Below are experts of layer 6 (counted from 0) of a mixture-of-experts language model. Rows are named gate (a neuron's input weights, with its number), up (a neuron's input weights, with its number), down (a neuron's output weights, with its number) and show model dimensions 0-127. Each number is 500 + 40 x the weight over its row's rms, rounded and kept within 0 to 999. Numbers have three digits each.
Before each expert's rows: "mostly gets" lists some tokens that are sent to it at least half of the time. This comes from a sample of Wikipedia text that the model never trained on.

# expert 3
mostly gets: "13", "14", "11", "10", "12", "20"
gate4:445514452551556517470417503521523505460542463535503493482505563548520528476515506538538498470477485519489548568502439431501487544561466484521617548516545470465464493316499562451485468494533504552535439505466508434486545521552522527498503500467428469529432460525480461535472522510447507445467488467484535549538524473583501467436476480560451503461524485538458495489502473519495526397532
up4:457536535523484512542521507445462451494489519515530491557551462474493483504487524519530489502493460458479455491460452509507539470568512473462454485578513458444524447560431453524474557455450447532519492510485470485588498481451447479533534538490475562520538474484445520499531531520543474468553527493518516441464462594477499563489478473481501509440513451549480519484482550502506462572462
down4:460534462447561513553428510448459556489494535486527507526491513521539513543525508541535476481454492511521495447504505437469520469579479500475506503537511453522530520548468609458478474497530538514437500507559530559447523596509446537494498404506461484447519477499434545516522533470492501490527485523501457534564445523495486588512503501505548498580546526565509517546493513508477485496522
gate5:490519456491527425483461561542451491467492499546506513530502506425465534427511484565516489452501550446448497417500531447518487519571441501502550516480501491537465501485505491484469551440446518528486500466502468478520564426479537540507451476503471545450470485585450506519431461476575449511477491539458459497528529533417509461494416495465468514465448446482580468547550444466504501520499
up5:511499513513533481461430586531384445464441471528526514499481436460494550477512502524525553501494462467498469448518589454543496505580485499500451467501492506487505470457551498466491507451503510605484535523532498514457545505568446462538476449520545439493469501565480446456487540436525527575456464537505546482556544511580501492528466551477507505510467480516580552466581511488464466499599
down5:522504467541485559616520527418447527519508538529573531479477534470519476488497493522465468518488536531443470441462499478540560448481567597522457516472458548495464526459455529488546521506445539535509519505514458528537540440519482539524519477463617441535485508472501547531524504450505584498449486453521475503432495503484505504539513430440542469531494513592477448408539533509558570540463
gate6:565483510526519484551563501509494506456528552474489438502493459505504499495568528517440493444483521494446462517475459531558477476458497465463497444507447460458460469512521515517437507482470476510462443504447518510554467479529582438436516473524482523449516507495458499527507520475513446569454490418508461463467423573415521449497513532526554554477482520515537456506538575501584475502447
up6:508511529519459560481460459485490482557499552550476500489494466496518517518495525528475488504521493481454553498448544441546515512560504516613532528445500481526500559539514489493559460419499474457476591514609552524483555502495504551549520477493540516524490448483494480504497505531483520453508454486542491536572463453529533451451531510456425469569521497521521453438462451511450512537525
down6:515495439508434468507546418535506513499463405515508478451574487461492559456521509490412507477449557464515474475477472500552567493468498509482509513454559538430513539385526526611547502487521490466466456433483522537526480457558507451460459548509460453470481481532487468492463493517503508537531526488445504529560529515508483475485520535505475466472466498476524505449569460537515522556492
gate7:459439505480499490477514418477582521554473488581454489512505496461475520471440491478527555515515571463592404492561440582463614505487522489568520525467521475476483460540506489465470513563492533546523619442544505502443464530488544478488522492508522495431476407462483456513490549523515480506526509469447468481469574563481485498482449505567570402546470575483450520475504479475533534509454
up7:486475486540516517439507481482545498500582476480453542498455457500525526489557533539488522486470534496566544420509441553533480518468449462574533485513412475462352550528476465433487479504530537548528504453558502522463472449464529519420578467501535486428443520522524503471514479479516490487503479538466520574436434510486457494484535556553554488509485431494496537431530583487494539487455
down7:533476499542452473529466487471470469523487508491459465560558519544436477508517519493495497507555470543466483411399506500581477527606539466412508474399527455501408510521498512494507523459454543484506492524465511504489527568563538501530543495518530420531500475531428516487493466522521468486485493574557505479549472422545460494504451502508513508493562508480516500516516481560605548502525
gate8:492447582428485468480487531538580551483517504524562521463563481527500452493526500485502433479518473495566495516468493486446452456504494505489514540432462473527567504491530482486532508508470501537499462488460591503463488554502464526546438577586452453482535449403513510524537544390544460376497552545519473487460507521506545521462538452452527511541460573504508495480516474506574516454517
up8:488410503520424481474463476490534497518476494474508546421484509501444446476556480538611455500448523472446485550561484520490500545478523494427494417550472522512483430437525432435523442476523436506454478489513530495535568496512629514504489524488490492491532503485433481504532524522552573503549496466444521528554503544505450509512465494485513467485491485487460485579550428510519455525451
down8:516504529521476441491435522541487510512446458521565498445530503518418438552514556510493485494545408462465556496476529492461492521490491524417525514469517499439503458519557498524559475509432479537528529396512530466532475503536547545518474437512544512491537457457469499511494455521473463425517520489519476456513552495573528526441486518576486468486561407537488569455453501552539438481499
gate9:500525474517530470490512497462546540500513519409496425500522437494502569517522512506489549500541506483494553478528492491447486386522476557566492489488451493496513496541497536518541453508434431432495504516507526517508587520524465535520515516518457474603489472549536558473486461495481504486520476534513523501446410430561505523516437500536511461543428520471500453515483482520591497549485
up9:470489495495466479510507523552525448500520540478498448477455485549495523533464415517478580492467521528501522517554512409512473480491521497567504539509507509441581501489468465564486479524456462453486544449535563491496462473468471534584492500451497496531543562486500555493535499475497536502556492502548569496539503474502493547505473499509536435465462476556468447458434501555414510493461
down9:568498505517500470527534432565508491518481473447548532506507485467509481508491580428490526630464482476493401559538452469567546480508410492463474544520563523538500530474473449508509476412494502481542511413513546467550480522512437498447529503495472544514573461579490516493484526465430467543482517447601523508435467471514558469499472473500469572536497556485471543492449519497482502441511
gate10:595480459491454462567426529529533459536509573543503516448455465544518500513446505554407494560538488443546508471528491473523449554483464504547409452520532495546482477535473537473399593529524518508518480495482479467472488543510503504514536509463499532504479492499474480445496432516480500554497451473490509511494466427522599469491470488570496473520583556485565513418510504551563537589538
up10:509487493453535526421485587495491495442482495537471529471488468513524513447499527483505595496481564516540551495510456399474526463460508495512546537507453470515400560515439517546457500504427495570466471516566503539537478452501490559553576515447492450518538519438553547506490500444467483503489543558480474450426495511522419422479508478475572506423450522500477510464520455494507485457502
down10:453460407394549486501536427505554453509520425459482578485407487484529551439463493531517488506482498452557502507495475521525439501532537517455532491559530481531476490487543477482498487387541472503494539476473507544541538494488520465466519522513483489569506508590497557532497433578524507500439516547589513453502396446436517451457470470452472524478520532520492541487448459479472511512514
gate11:527478448374540544478483479476523594462504498529455540501560530582476552610509485454535510412508591471486455521429518532443470563474446436511547509478551498486457526479440556554493594434553457489514543467498514552496480591526500504513523475539508544499477501561431430547522566486459415529473466514446471546471485469533489444449500518510511482529505482461492569463517537529463502493447
up11:495510560597528538461556423532494501528500539488498535510439531479535485493478499562496520487507484473533525553411542558496497571532506515521403554480408437516507502507556488472534428508429529580530461540527576466444520593468521498503418501499488456492548488453462500539565488556532482522499497490490538535564542523451479540494452485480477500590482497495482496541458541464594556499442
down11:495557502491467560469498455538551473448433575560515476457440586432494578493558528510450457478535467493554480492484432493545453495611557501501535571473511593503491522490489445476489519540508504420538498473532458520476504535472484517445505500514504494469488434502530493529512518465445536551568511498455476465464475493528503543447514452518470444518463433537439465543447427528518451464489
gate12:461513491488512441482492467483533482557580559607525499448529439527468513540520522480549528546488418478500642493520537498458489533502576541470479487516403467461474488526502501498475484559471444493513506515491500500474505480511508509493514518554484498512534498499544563496569483492518499486563473565505460519458491459496475461474512486489485525456451445490483485495536455480528586460506
up12:432531512549573495529558462492490509417544554430473481439484580543460554526528569457504508514511477485498542449490615512464445465512449523540513511554515485504519468442525501466559489510533490474570522546517542442504467491519515553552550528490463437466488485533482459501490471435524476498526553430455551560493522481566528440469504475500437572500506460522540436547478469536517479501581
down12:456494578484584445423438517430579535461501480513481528450475563514507543477516517473445463427544491480434420432568519470431474592491517455458529499552451440513485527540415475445485583450503471442481521474430523472488483542492530511531442465439508535501426580521494461472576493452522469452423479475550502453516526499469556493469460499479509543587498480444516503530490486461485490484501
gate13:548466527446499402488503513517503567539511548507567575455497481519509464536550565484416477531485424463579405493534499494470484515533454509506591480543507526511542467571486472510472560502572511503514520536444541529504456545532510476482475460528530503397544618571439528467506507506504522503544500594503467479527455515475480532537482526481464457516505577451463516508539515524512557484453
up13:450561509477477514471529509517485502508470500565535502474455486466390588479483466577456566477508474491483495416488613469549453523516477511518520517529532516462480454504502542538451436511489470470496436502543491559548556527528517491529520489546461518424422569583546513498510539526443491523458541506475526385460481498503581492479480523549514512498452559459478512502467540500496601517498
down13:522523510475461490446509512494489534475472465551513456519553450463505485532464526542449563491501438451511471511521454525467575457522525533489454562463467507572505435434520527451435539475618506492488518531506554566497483468533543454489491501595544541492558493534507471488567499475500519489444505471511501584466470495497525464484503495523488515432484469511452472462529530406484588488529
gate14:520538461566489427541538515570557510459498547478427492493492457445549576490468494500559526504464510487477527457461499478426419470490518553499495471496424532450508473512491522493549515525520611568504420496558503523471527428600565446466547526518549488488490540487466525495416538461551507537568430510477498545503568431474512512481557472443530528488500470467515516531493470454557483479543
up14:470450486480442460565449532520432507524545510471470483493445457453495546473548432563524483415576476480424532440454505442489500454479433509569545487439423599457500513516530533540551531486549460514535409513516451418582503549508446522510585498495447488524501484512470504460543476537500452441519523389556435475494491417494503477455497486512479453553448571487444532537465556511450517531508
down14:504453445492497407487496445477492528522517497477465510467460532496558503517533508568498486535536494492465505548506498467527518519537520499417443450512513528592500515559489450465535528515509503460531471502509489508467454507502493474463571548575492496445471602543465552511490489478466548465501482549447503517392511502473554464584452513487510528459530583549569604461581502483490470493513

# expert 14
mostly gets: "However", "ence", "time", "year", "tions", "years"
gate4:508512553495481481496445516484485537546569497489475509516512513511439496507424463521497543419527502481465496486515509554550489520561531397469488510506456554460469506484488461521419499496479518562549498545492436540518467531399425502451513557498506477478470450487488533460506477400495423422496525438391450472488489526561455481509553416531467517530463537512469503454469524534530501459507
up4:500452571444470465489442498520477488512542460483440457481525496470498387525403579531508597396519518529513497533505425566523486446496464389461514416506563559500465474503503528504483497496511517576503502495506471479464455482430404491464501567472534451459464488538466503453441507456532468457467511482451486514504423527507444505513594448517519500514510508564508432452441578479462489508513
down4:520446479480524485447402524486529542507518488496516409518462586514551540500562473488559493521590433527458469480534545466516524531552492442520516498496493494521564530547496508454483486458474463469446593488445539520499523504531504526427460417478448515538529483450485477548465522451486539457523495442414489575450525525529522420517509513472460542507545501573462462516453504493495538518481
gate5:463448444493452453389496501445508492527445469449466526488475500548525466500510543474438506447448479524519546588512432548532499506530447572567494593490567526514481546492501454530430499560521503582501481492505498528495508526440480476511483479553529419542503476488497499515544440482503479419511454537493455548500473427524478549504518490588482503542513485597551480513470463418540452548533
up5:472489481484522455347540474522542468466459529468519534483450530511501514509571530543474513442433514494503507472472463489590517491456459517476450585490523515532463532510538478439455510515526436487562466486433461477497429527468426423517505458509512502561513539469478492492534472582514476438477434466494457569573484544548483474511491480458499457520535509505556511517476403482561534551496
down5:501508541498552465573507551490510514591499564477494512475494552398503539468523447587517560450493517535538529454489490561493445524549490487523467460506486462534532495507566533546471455514541567457539558530495553460485485498499507555437503488538466490444486495520566513515502528533409601468595505532500516426499486527453441544438531527460458436539437530473470491526434454514485480490581
gate6:484551525505510500530514562519511444463481510490511522508473570587518544470545516532449553490504423490470499487563511496571516462542474464462593482439484436505501575469536525500484481496433547537514497433556423514534537489590528507526500598453473453437508494516509471473519459467524519544524400526545523452443485481517514506486434491494544476525483524503541543454493525470497478537456
up6:512484484512565419429507560528532476511504443491522451483440479578525467524517508508436511467577420528496499571538481494532543464596501413469548464465477498533495474537498410528511482465460520521484481500557467498516456501509466547568494562368476551546465518534476493403536540442474528499538407429547456464475493493537434592487521521507494458556453592512503502477398508537462462525511
down6:492490537463544539557514510532520521548513510555503536489434528454474495426468480457472487528533506498469549489574463470524508468459497465523564485482530416475542450550565548474522555506495483499508548525471480436460446434577472511520448569443545493516605512564478495506583526463527526540479471539464522596448480510436476463519489527565538571526545552488455560481450494483442485536475
gate7:552520520484517507531493487472511478548518581525512490521469465552631468521484505491474463498578481486565483489494517442494491524507534501458525504552436467505465513477514499524505492505478450474448531492521433444410469478466561487475472485525491551514451468530529523407537447520474428444534512513543478470513576541496514452586531535487506512523456549465520480518472467480515475420499
up7:479480539505465506497499471507517420502481512450564434496447551547562475522508573578463478477478499486547504523518492491452489538525524492474486475517467477523501484510485577512456493475384555469531445513476485504457582464490552490465436481557455446575500557496521492452472574447479496532495475551450435483439505589548464534538519464445503509554532602570466531526534560471527457491518
down7:506505531465537479461518479515565531585442504479452506447481523503528468537503508485459448466477456507536518543520557472516532453430474569468489532465558433560553533536479549420559454490507529475463556440487556477464510481445472495528487534541527491468444559497457474444574520487562457481554428630486491538528500435432527520539562486521518477502483494476526449475455526511492470536534
gate8:485555470531463526503502484586537527519493513572523543425426492604469481517431451530521541497531547457487531479551548511550447484478556485528476506506501516502413540539560507522450519522537631486483543439499432507399472489566480552499499512535503528496466607447533460491527506448472498499485485538529456429455523516498532530502482482505481498460470563525474505536522490505515492522561
up8:494458506457516511451483503496466503469582481437500469558550474435536502499508512444478468453502536463536484465475555475447544564541465510472571549513433456532492469495470493498506453510451515547534472531514583475602564529545492494413520562510457419523499488529503486488437500522454494492474517461449566526493475471531546495454504523502584446503513510518443532483465485503422508517444
down8:509414503449508544489553490526534492430515464521441531516449464517564496554542422500576507508542560518513552416464491493445502558450516521513560461507442485492436466517491546515529497475471526514524538581465494455541560544465567467472567471482548482460515509541559510470470468496468471516569451485431568466482602506542563584429478447513540497424516534521519523504497505583530521517411
gate9:604538402563488439504512478438505532527506544549511466542475497452506456551499495469493515463491534487527500525468453442548520484475500446516557541476497529484500510537496480452531485517432516553495545581458512509463493552464523475521571484497406525499457489499480471447529547501535493520517495460521522440518519456530437549519461494495515433475446488470459456515510483493460565496495
up9:393468527439539566438453523556540489506515484456480518509479543482485478516508552536510537495555486532513579505534563559523486531472451510549475425527486427500468419465477487531472499440529482483474448412572553514507572509520525454492497487518568428516487502504515486539486507479487531442482569550477520570477519526521494523443598484541476525554465490514500517479443494449460483482526
down9:554551483444467566561530588547510418534511477491520528521452511567515410567509539519509513429511520503452492514524558480542478524473505500496541524524470475499420554530476519597529491495564563509502444510522482591498506552527516553568547427491522540565514464499517544463559546531489531491480501412478494519454521486499467539488517483489477539520476560512441517490510457505522489475489
gate10:487477540487494480541526476487604483536558416556550514570490565522453529492458513452529517484530582491496458515515492446503507518474547497458474515505508467505487494536464473589518455565549472495551475476539496456476501553497449456475495508532513521470497451506564516514501467472518465444413505456521526428537489453529514478583491494541476500464460548487503488542536516503522479474517
up10:447488489466500504521460522505467534489431537426543413444525462503606489513478564536513493528512490481457457514518552571502424543491513544553480511474477544436527537471533546475536595512558468427467502523535522482531559503496532485513498454503490480498576499483539441559524443512503416490545542546498434497479496532457490522490487486437499487507457440553494440473522474540464459563534
down10:548499426545490491480534482459425528494440476476497510510446447491530491492468561538484526491572526420539492520480563542512541525483572427558511514434517518461517508436483452541536556433488544491486437412483499450454477505553476528522506472533510518506518505494522476492484520508555531493530498469431439488564481515477443491514507514421570514517549449454477461548508530431457471513511
gate11:572492519509505453519490418461517458473480429541585531582539496481509447540477525525493526481527484545550547542522522491489533485512494505472496501504488519529491454522440494557440479464596536510485502442542523507454523471505505553517485538438451466455512562548512539523496419457517493540529520597559602440473463500495432472501473484609479527468454485459521565567499501509550555490542
up11:477500497489487520487480449510510520540486493465519488543521433504529550514547478415574608488531474491574505564514463557472494487468518541528453509534464476478454499555518469432500552478466518562545493524477458537396481427523535508447504593478469583498527504471493464486477524526574506481544481465544543483508444495440490445458469474569485474503445529542506491663484515469496529453504
down11:487468538501514514548521508474585598475538513477473473501504458519492508570492517395473469516527485485525521524526492510478569495501496536540452505514473560449510519562430453424473491497503549492500439519496525566463524497495490489445559556411470446516499446488456497459485525465461461547518524540532505522520450518404452478531554468505498510472541471526487525554452477463543553458518
gate12:553559510486591421503509453535568422528529473536550556484489566536453508483471567561521556515420525520518468543566526539461516431508433529500515503516548404506512496447605431456494440429560515534525548413524485469439509519486557481452512444413484492513434463507465536418507439491435498555433445500499573484567449490467537457507505518496528538421508444521466568502527470491524471496490
up12:462505388504463556539460533483435515522520432499448508483512454526474524476575514480512476480503422567514554519500457443501499506504424504495523413469520475464557544496479597561528456510540512524407462494525521474552559447473496551526438511500548552536458514502514527522558524492503514462461579459572534536507532572521437534460478418491513550486498539502430465451423464544494523467521
down12:459492510508488496520495433480564489524522553452563440522511480527570512431525533441435503441487528511469511529514452511485489531541535555535523516483559532527536483547465559536468441501528497504494538486553555454481568548511556462460544445448488462542492629535502499461444567446489500517471515466479477461436466550525476510509431464503587547510474517469500482398443497473492548441462
gate13:476448549494494457470492506518510447421498566525563488587532556521490475486487546469477576517535441538504557479428511489475585509491581516482507549551485461539500479520530529441491476445500531449452540546510600509468505460429464500539474473564501536555425495493466546517530490491504535509610475442503456459521504546530535506461492467418527549418521505505490454534504458550575508491513
up13:438496504493528534563507560435450590560481509527485496516474492476491498484540561441482492548458567482490461598513519565529459489529470544521491518464481547522483472463491425484506476458505477542510499413529469536571469463611527481505490482505494525513543491486498457491438526513487501448391544494499464521510524496460468465590507570552525472578519524512535472472472555468506477493489
down13:477506468433474473484520484430489462476538511460479594530475465540591513488499456473479459552478478521493469494524557504408558382473501598495469583436551450478541480454536479564474491535516495481445506547444467490497511558543429529461481493502515574530472466431481452394545507572493456509489560482496502487484488509487522545487500529527533515571448560543514471554549474540478419438525
gate14:512506510504489559564513543507563483536501468517505519444509392473492517496539484540578512485497553571486468425531475538446546522525494489446489512458455437551540492497436515474512503437492488524545530440435462499523510550538548482488462463555459495491484509428479467469499482468496474507533558524491525541545468505451467510517488476548468493513481544549544521501534505438498392568540
up14:538478480429410486527514492512409414503507504564487471506524480446481458452472562494472499501531563521497508506517445548465518500600509515536477502581518466609521552518545494541539440449466505488528465463478457524578542520501518483495508558465540499444561499526516523461530518453488460499535540576551508528502483440513479513460495547429490491507456439438406469413541552523442539512482
down14:488545532484445545570549432456570460509476558537455436492566492545552452533518521510536537532548549533394513472447499468578525574460527447481532539510480520490523497520514528542528521505461509483478523552463403520511492568492426584493473559494488547486468529451501475531510528572490476505615518579457504607487497448480493498533444498475508406493465466473488478468490477488519489517554

# expert 2
mostly gets: "F", "Sp", "De", "Li", "Fl", "f"
gate4:514529508481472516556533534459510422473518495495489452555495497611507554497428489479503465556521507469483509546484532513572479560512541495411540491479460526532463483473516413515467422478487472413501492566385536441476494460492445520481467444497458442516473508495483594491531470489518490521509528559492513575500422516529534472503409511479476501495500507491473472520494473442432496498515
up4:472488432508543488546546510559559556524481494510506446535437547529481461442531451440420500481557462449475450513483460512537478508507455543495497520504515510503508526523563499452497540493460511593509454421517473515447491558516463513455501503490548496505510512463483488544521489545529496460493528477523498511491556464517507471472552477529499607598435478486521447514543479480473473521557
down4:513415449538470559479543471535434490528582393454546505509435467435455501497549509496486522461488486503554460456472521487552485501459490431509580523470481522453520449483544541496538559508518512506458469499576550615496500521495496393477550502475505592503518456496531507494519519515507598467554498555545433476433564419502523521472542498497491506521475518532512494485437480533533541546532
gate5:482474570523466469556476538595468444491502533500503511465505540464617522430534505466493467458425492483500435561523541479490511501490455539487485451514483503523461452499547517426456420511524529501519475560510468487515512566563523486477479555558461438532429512580524543484549511504511514537579447506498487484493479530436528419479443574506456461487467565482426519475533477506471491573490
up5:447492492516455463469505445494428520511545501527490456462543538556530543503513486479496454417465540461474550528583519465481478546489462531519552389485481450485422471509491532507511469516493463429529496539564504552552476516554502497558408549482504450519440455602489520551545519500459453504490535535534520547498438530526527475528492498470431553536419535505540532477516441511525511547529
down5:483486439497550510465478480521529519529472511484442433482471532488511486510446481444509474531469518477487498513475493554513456473550515496520538501491472464490529479492451501432570427515517527592524537480552545505453478548489476468486524503474507485523499588490492502475476455439452478458568530420473467476507535509476523540453489522516481445507431471544565525446500429467479529600492
gate6:554450465484436499517536581520470520531535466541522501638464514421515536522450460531529557520567503474450533508492505564475520508487507497477574494516504494460514488459417490488438542490575495545508513481520490567530514479525515509549455481572452447509472565536486486518517502507554468453493551576522502519493540477515459476583551456468502525500487472476393494478484578486463547403446
up6:418558460416488433516552508455521490540504574503526546422527471468448517484513510421505451492471559484509499493484519481523489499527422520458496458557452488482497448539542453489563572454456439521495561534555477552523533495494525469518520461456516514553516553540525484510484490499495464487447484513417539535509530462529467498542475542499541467555515550517501450526541479471477434487489
down6:532581464543514488516574457475491501540463513492558522536432556503526540474560479477560437474442445488510500488465427502489525477544542511541450555454498478492510537513517472580486489502396476539556548468541469494442559519513512493500528509528454567462483473553485530505545529480496553455477519495522559486519552472527531529533463446528520476510452520505581476483498511535545473493458
gate7:532499496527442552466582490462487536471488430462510491542492470520487526477579503544538504470456488539525472467474485549519538527543530507506516512496562413535609505477492527543511602550481520510487513469468542570418480449526503550496493491489542554488436515494409531500486542528522478540449533498427466577521482431481425491484489523404455474497545445423532527526580465503423543492469
up7:432519518461499523439469545443505496566480494389461500580517441433547519493521468464469560467492544528534472463484472586436538492571507500541471541533570507469422525494500511516411516573438553424515466524499536464503471483450439448497457436575503507530469503589466596458552535527561473532471559472504491543499529485442463529449512522543406506479429441500475491486462512521506540431510
down7:515515463538463467423524537482493431470487492547426520470507538561530501511474497480491477485477445530478573475492530507482510506470459540477508461484530545506511508501492435461441482578567472497442518584493458543546517526513471556490502492608499492528524558554539461457573465410563488466422435444492480514517493450500513493445514539531540496555431552508571540431508449569570499475522
gate8:543499442469505517564454552464453492517490545506568514438469536479492511471473406532462472519545486484422512466505557466464453536465559502488529522542535531482581503552430541493477489544435499554501487535587497551492483505433488485514462478554506470545521498489512512525551513540466372508471506545523538532442509533551544503513532574556423486490523519468481507496530545446502555406488
up8:435471509499497506471488493458456450478572507553398516509499440501538500442509509496483481503468521481482461536512472494475539437547457508482587520524488534482382456503477455515495513483471513462474436490515470521540552483535498486458472524476521504480461500445500460540547551458579545541457531545527531540476552495478453567467484447521540594574446516553558532475475488534466398577528
down8:561523507460468531490523463526500503481422479472516494457481513527458447517450516430491502464483526444515506484432454497421526505481502466494528497442480490532558462508452549538510512548500478557506504519499511575513486531449446474516543515421531526508539532520526448495484546518561576561507523497528503621481477445497514497443441416490402476472497454494434488535542545577491501490531
gate9:466472473516520544501499486427504509512565519453517463489499523466575483572516531488554551467515448509548523544588455602475459520508473495530534491569488507490518490398509497525505496575541525497507518520492495525436446501503504462499551557403607528422446442482495506496465530439439450481524498549475482473436469537521485473501595540469517514452485509460522500563545472490537526472496
up9:510511494481496473546512466524546472500506503426534468532469500487492572490499500488446461517521523475454537474429578441400465540462524487463447519434483507463550503573494534494494467495510502520457466548517572470469443504510475537478466440509537494515548610440548486540479528486554575454486456518560607492534487456492561517516501443519474528550506475525492422488452511537525450504444
down9:415501600469539517476452531499432429455457456479495543429431589519495514500515495411511481540541536558575516542542562480482523492501470492540527494468443438551513468453490578442486525529555430569495465531524494509499455514483478481527554583414451509529513497504449490538425518557530451516511491520494466439471446522508530476551530500499496522457536521520467420524496534484577528447516
gate10:490543502464532500517462478532512423502437474481527497500433516479498501504462486563476543439540484461492518549553513526533508463555455575519492469562465365504514447473555507635527515507450486542583529488460595493502502458516412498530492473485528519502449499536531478494558516530504525485492400524565524489522453473490485521528437526500524493490507518472487462437595517509592550481502
up10:541534490524422556537515534455544505452509489434547531446547487505538541525537507537525494411523488556522502532506421521472525511375469532526508534517607498478513519541426522546431496523515502465519521431559504548443478430570455521520544515467516517491579494472541568445532537498464557499449484469505529507500530405496501495531533547437491501453485506490497563583483478469511479443429
down10:522498517474482571512495511508492448510492376449531490553561455428474532567459604431481542462489464515460485507468484488473452479439500513551546475473524447524477506576451479554497485514510509443535507435443490485473520621527491514564452565447500521517497438551530570446486567493526497579507428508446512519614463572532516504485479563485556477497584522465516470522425477581561516497413
gate11:537454525502562507488478508572477466495507445488484481439508486493551502492459459454528513523432451509511463435503530451469537464503533547501564465532489489551531492472511559549480464528566475454459536521425543525475516502485424399513493454455506608529466450501471491493478481551489504535447551431541459486522432520498511486509498458567371495449460547492468481494552538578473515472482
up11:472540438451473475523559487429554456496536576464488466506507467584526568553470530494384464430493552495460503539452528516478508501438504513548489561465547499449450459535485529480455573473465469475508478475531500495550544522493550518511481490459479493470468538479531536582514468488535527487534544520473555572549465544505493501512467560441568488498542471496499499477487493456513528499531
down11:548525543490471461554470496502414451541488559519513583445503506586504462454569453470453490519508514491558506519530495498568536511516483517480488479562579434502502497468504529545587507463535518502519481540497437535541459491501540536481570506489548499471513514522529509478406596533516459539551469429440504520532488477582569535474416440501455504426545472544563500480524463506478467518501
gate12:466475499470516513481514540449507514506456526456451459525490551594539528484504429513599532495477478520471597520531486442600481514532493526485502530439477523544475518499517491526487468534497574513485492509516501554452436473536407465482491529446551522461531477507477502493474498442522546561437479487531522487540523535488498528497514467520365495505454497577430548489515528493498451463471
up12:474415456502502475527507505529521512546485589518558436473468503507483449418437510513473505503463534470583501477475517515454464501522450568539483516515476503553457487488503501470477457446502402552557454459533470532383549566510459486499570446521523476541530521536517526568463504583490521563556590625477514524540428420594461531485506470476467443527524522533482549530495483479533497480538
down12:434554482488423479540559442523493493507510484540488482471533459455438439450482458508432483511494609458545501535458504465466515571471455491488486473530511472499444576461527457527486519489534584538519575515506536477466518512532495560443491491456476531540505488495506475532578543527472439536533477532502553452498423449471498551568474560456610505497541535474459434534542547483502472431526
gate13:555544463488556485512447450482534534474451523375429525561469467479447524495467546496462523476514459461503482478572506531561567487508450561472409460428556497506486595540556421480500573547569519432558441517623473548524542531471514498514587545491486501500482471518490461490435539423514532477509542458502471448487470534462469457475525497551549550553496492507536481531447469553520477472491
up13:506577543498528521488507433459492473477459492449482476555485476508435448530416469489508442493517484511502418495515500489488505564465494496510481517452487536499563597461580536416455499422588584481513454465520571438486534477517428477444566542622461513479468499470563542542453530451550530542470508496556508516429432486434495473478474480426515492464485538446449489504491498543506515483506
down13:494532526442563529541440476486446512469545427489425565445468460490430491435511503576504545535561468493506547523518535444549496444520609430482454506474507553468475560429507502494473474473478513521529539567481513407528439529386476494518514462444539455522516511509474506528491529481592509595414542541461497429517514520488442577545491468489428529484531490508483469493483530533587492483563
gate14:554611519458484482554485510539391557576482537516554532540545551517528441509465536502501571415504553488497516483546556517551514528490516447469530493413550532507500546480505434428497489476434449491528499484548575488591528520478479483504463488554590565475492504473542464503472505469530514584460463534420515491507488508429578536540548524489482572484475506470513482488524470572510460551494
up14:483603528518504483566528597493465514561483544570586502496477504522486506521449541448544511416534509473432503462473527490445517429455557535449484505510504443470455586470555541457444506407503423501507603489461504446561596449521617549493425524507532492517507524536525482454488529476530471555508486524516491541483575500508521553528539517459483540450424527535471477521495491533551469544576
down14:549428596587480476450515538591479537436516556515463505580518399537543514496532494491459523460478571526482480472469545476480520502435529545460558447510469454402451500569535425484462516418524447542521491528505499508476565507501553489506465473476498484476516522497496536509551441482503499415522491530500477491451549515467517516491488391408441565540542459498467509490526607508503458569497